config = dict(
    n_experts=32,
    experts_per_token=2,
    d_expert=288,
    balance_loss=0.0103,
    grad_clip=0.5,
    batch_tokens=65536,
)
Below are experts of layer 2 (counted from 0) of a mixture-of-experts language model. Rows are named router (the router's row for the expert), up (a neuron's input weights, with its number) and show model dimensions 256-383. Each number is 128 + 32 x the weight over its row's rms, rounded and kept within 0 to 255.
Before each expert's rows: "mostly gets" lists some tokens that are sent to it at least half of the time; "gets" lists some tokens that make up at least twice as much of what it gets as of all text. This comes from a sample of Wikipedia text that the model never trained on. Tokens count by the router's weight.

# expert 21
mostly gets: "′", "00", "80", "58", "73", "70"
gets: "19", "20", "00", "10", "12", "18"
router [111 100 149 151 164 101 102 101  96 155 153 155  81 167  95 170 155 103 160 165 131 183  85  96 103 102  76  68 169 141 101 158 150  88 103 162 151  90 110  97 147 100 162 170 153 152 155 103  95 162 106 149 103  73 151 160  94 157 106 166 147 104 169 100  91 156  93 174  92 158 124 117  99 111  92 148 107 165 114 167 149 155 143 140 152 100 134 157 114 161  98 161 159 157  78 101 146 153 149  88 160 103 131 158 155 148 175 159  94 125  99 155 141  98 130 100 159  87 157 114 103 151 154 152  92  90 189 146]
up0 [187 133 114  55 117  98 116 122 133  92 136  90 128 108  47 194  98 150 110 152 156 101 126 102 126 192 119 177  28 174 109  97 121 198 119 102 127 123 155 125 131 137 124 105  95 122 123  79  79  97 119 129 107 140 134 105 173 104 120 121 126 135  68 114 159  63 145 177 149 139 134 134 110 137 164  96 126  81  56 125  93 171 166 160 137 120  92 135 129  82 122 148 116 147 147 148 129 110 120  73 107 113 155 145 141 108 130 114 170  88 176 137 142 139 135 139 145 115  86 120 176 166  82 167 167 187 116  82]
up1 [189  90 176 104 111 100  93 119 117  92 134  93 108  94 190  98  93 152 138 156 147 115 136 110 121  61 144 147 141 157 137  60 123 147 181 130 126 134 132 183 175 158 161 190  58 138 183  71 111 121 136 102 124 113 145 182  77 132 156 118 135  90 115 136  97 100  75 122 106 100 130 143 124  92 119 119  83  84 110 156 132 147 159  80  59 155 154 147 164 162 145 145  72 132  93 156 182  87 191 126 126 117 124 110 104  86  70 111 119 162  96 121 152 144 122 155 143 146 134  67  56 111 114 121 133  88 147 156]

# expert 29
mostly gets: " where", " whose", " leave", " find", " finally", " meet"
gets: ",", " to", " in", " that", " (", " of"
router [116 110 118 153 165  94 101  96  92 158 159 162  82 159 103 167 153  96 161 170 156 173  98  97  98  97 100  82 159 152  96 157 155  81  98 159 167  92 113  98 159  94 159 178 149 161 156 102  93 162 100 156 106  58 156 160  96 158  97 171 143 132 169  99  93 161  91 164 101 160 105  97  98 130 110 167 102 161 110 163 160 136 145 159 156  83 133 159 128 166 100 163 156 157 112 101 159 157 132  89 162  97 142 161 158 151 174 163  70  95 100 155 162 100 139  88 163  90 162 107  98 164 161 159  95  94 170 158]
up0 [220 120  64 117 130  69  55 144 116 132 159 111 132 139 143 132 114  86  91 141 148  98 116  72 151 213  80 129 109 121  87 133 151 124 138 114  85 161 136 126 128 119 167  76 167 162 126 149  99 158 162  95 138 144 157 140 148 111 146 137 133 115 107 134 186  96 122 140 145 153 218 123 116 145 169 155 122 112 106 111  88 137 151 131 141 137 129 152 137  93 157 134 136 110 121 120 160 108 123  86 116 114 132 129 144 161 141 107 126 104 149 177 121 155 139 122 101 105 115 165 139  93 150 134 142 133  98  95]
up1 [137 111 144 160  92  79 125 131 176  93 155  50  97 125 125  99 116  77 116 103 132 142 145 130 122 126 162  92  73 127 114 138 138 175 193  69 114 141 139 126 132 145 159 145 161  92 131 100 177 143 134 150 151 129  76  96 109  98 171 129 124 153  97 138 144  30 134 131 118 148 109 137 180  63  61  78 169 127 134 111 140 110 199 178 123 154  95 146  88 164 142 108 133 124 134  80 136 157  93  75  57  46  97 101 127 119  70 135 144  82 135 130 163 134 116 147 115 152  86 186 125  98  84 112  81 150 128 143]

# expert 10
mostly gets: ",", "),", "\",", " and", ".,", " but"
gets: ",", " and", ".", ";", "),", ":"
router [156 154 150 153 160 118  77 106  87 157 165 162 105 152 107 167  91 141 142 162 210 167 103 130 113 111  97 104  94 169 121 136 170  78 106 145 196 103  80 127 169 116 151 137 127 161 144 137 112 160 112 157  95 137 190 134  94 154  73 129  70 103 152  93 103 141 104 152 109 146 112 102  98 148 200 127 102 153 116 123 114 137  98 169 167  77 103 132 182 135 138 119 141 163 149  87 127 145 218 141 160 115 129 116 140 156 141 149 110 152  82 190 119 121 193 127 158 103 141  63 102 120 146 156  71  95 134 138]
up0 [201 102 101 111 136 123 138 111  97 157  97 126 149  95  83 161 137 136 145 157 177 112 152  88 125 116 111 101  75 139  86 127 108 116  69  82 111 134 130 160 102 168  83 145 154 136 125 112  72 199 186  99  81 119 122 116 127  66  69 148 100 102 125 112 169  58  95 126 152 142 112 123 138  87 207 147  77 134 136  88 116 155 108 219 112  97 171 178 159  93 137  97 146 166 115 138 139 145 193  95 103 127 173 178  76 132 126  95 106  94 143 131 171  70 106 147 110  66 104 135 108 187  47 170 122 147  73 171]
up1 [140 137 152 112 141  82 100 150 108  83 158 145 107  74 139 119 111 103  95 161 183 125  95 110 159 123  81 173 158 115  97  85 122 137 160  70  99 123 121 134 166 100  93  89 173 139 148   0 162 141 147 147 159 107  97 149  91 106 121 101 151 114 104 133  79  68  85 155 132 120 121 155 110 115  98 132  69  88 167 163  26 138  79 137 159 148 166 177  97 157 153  68 158 156 109 139 136 107 128 150 137  90  90  93 142 125 100 126 106 118  72 146 189  82 123 188 143 130 112 156 133 124  91 138 106 120 146 161]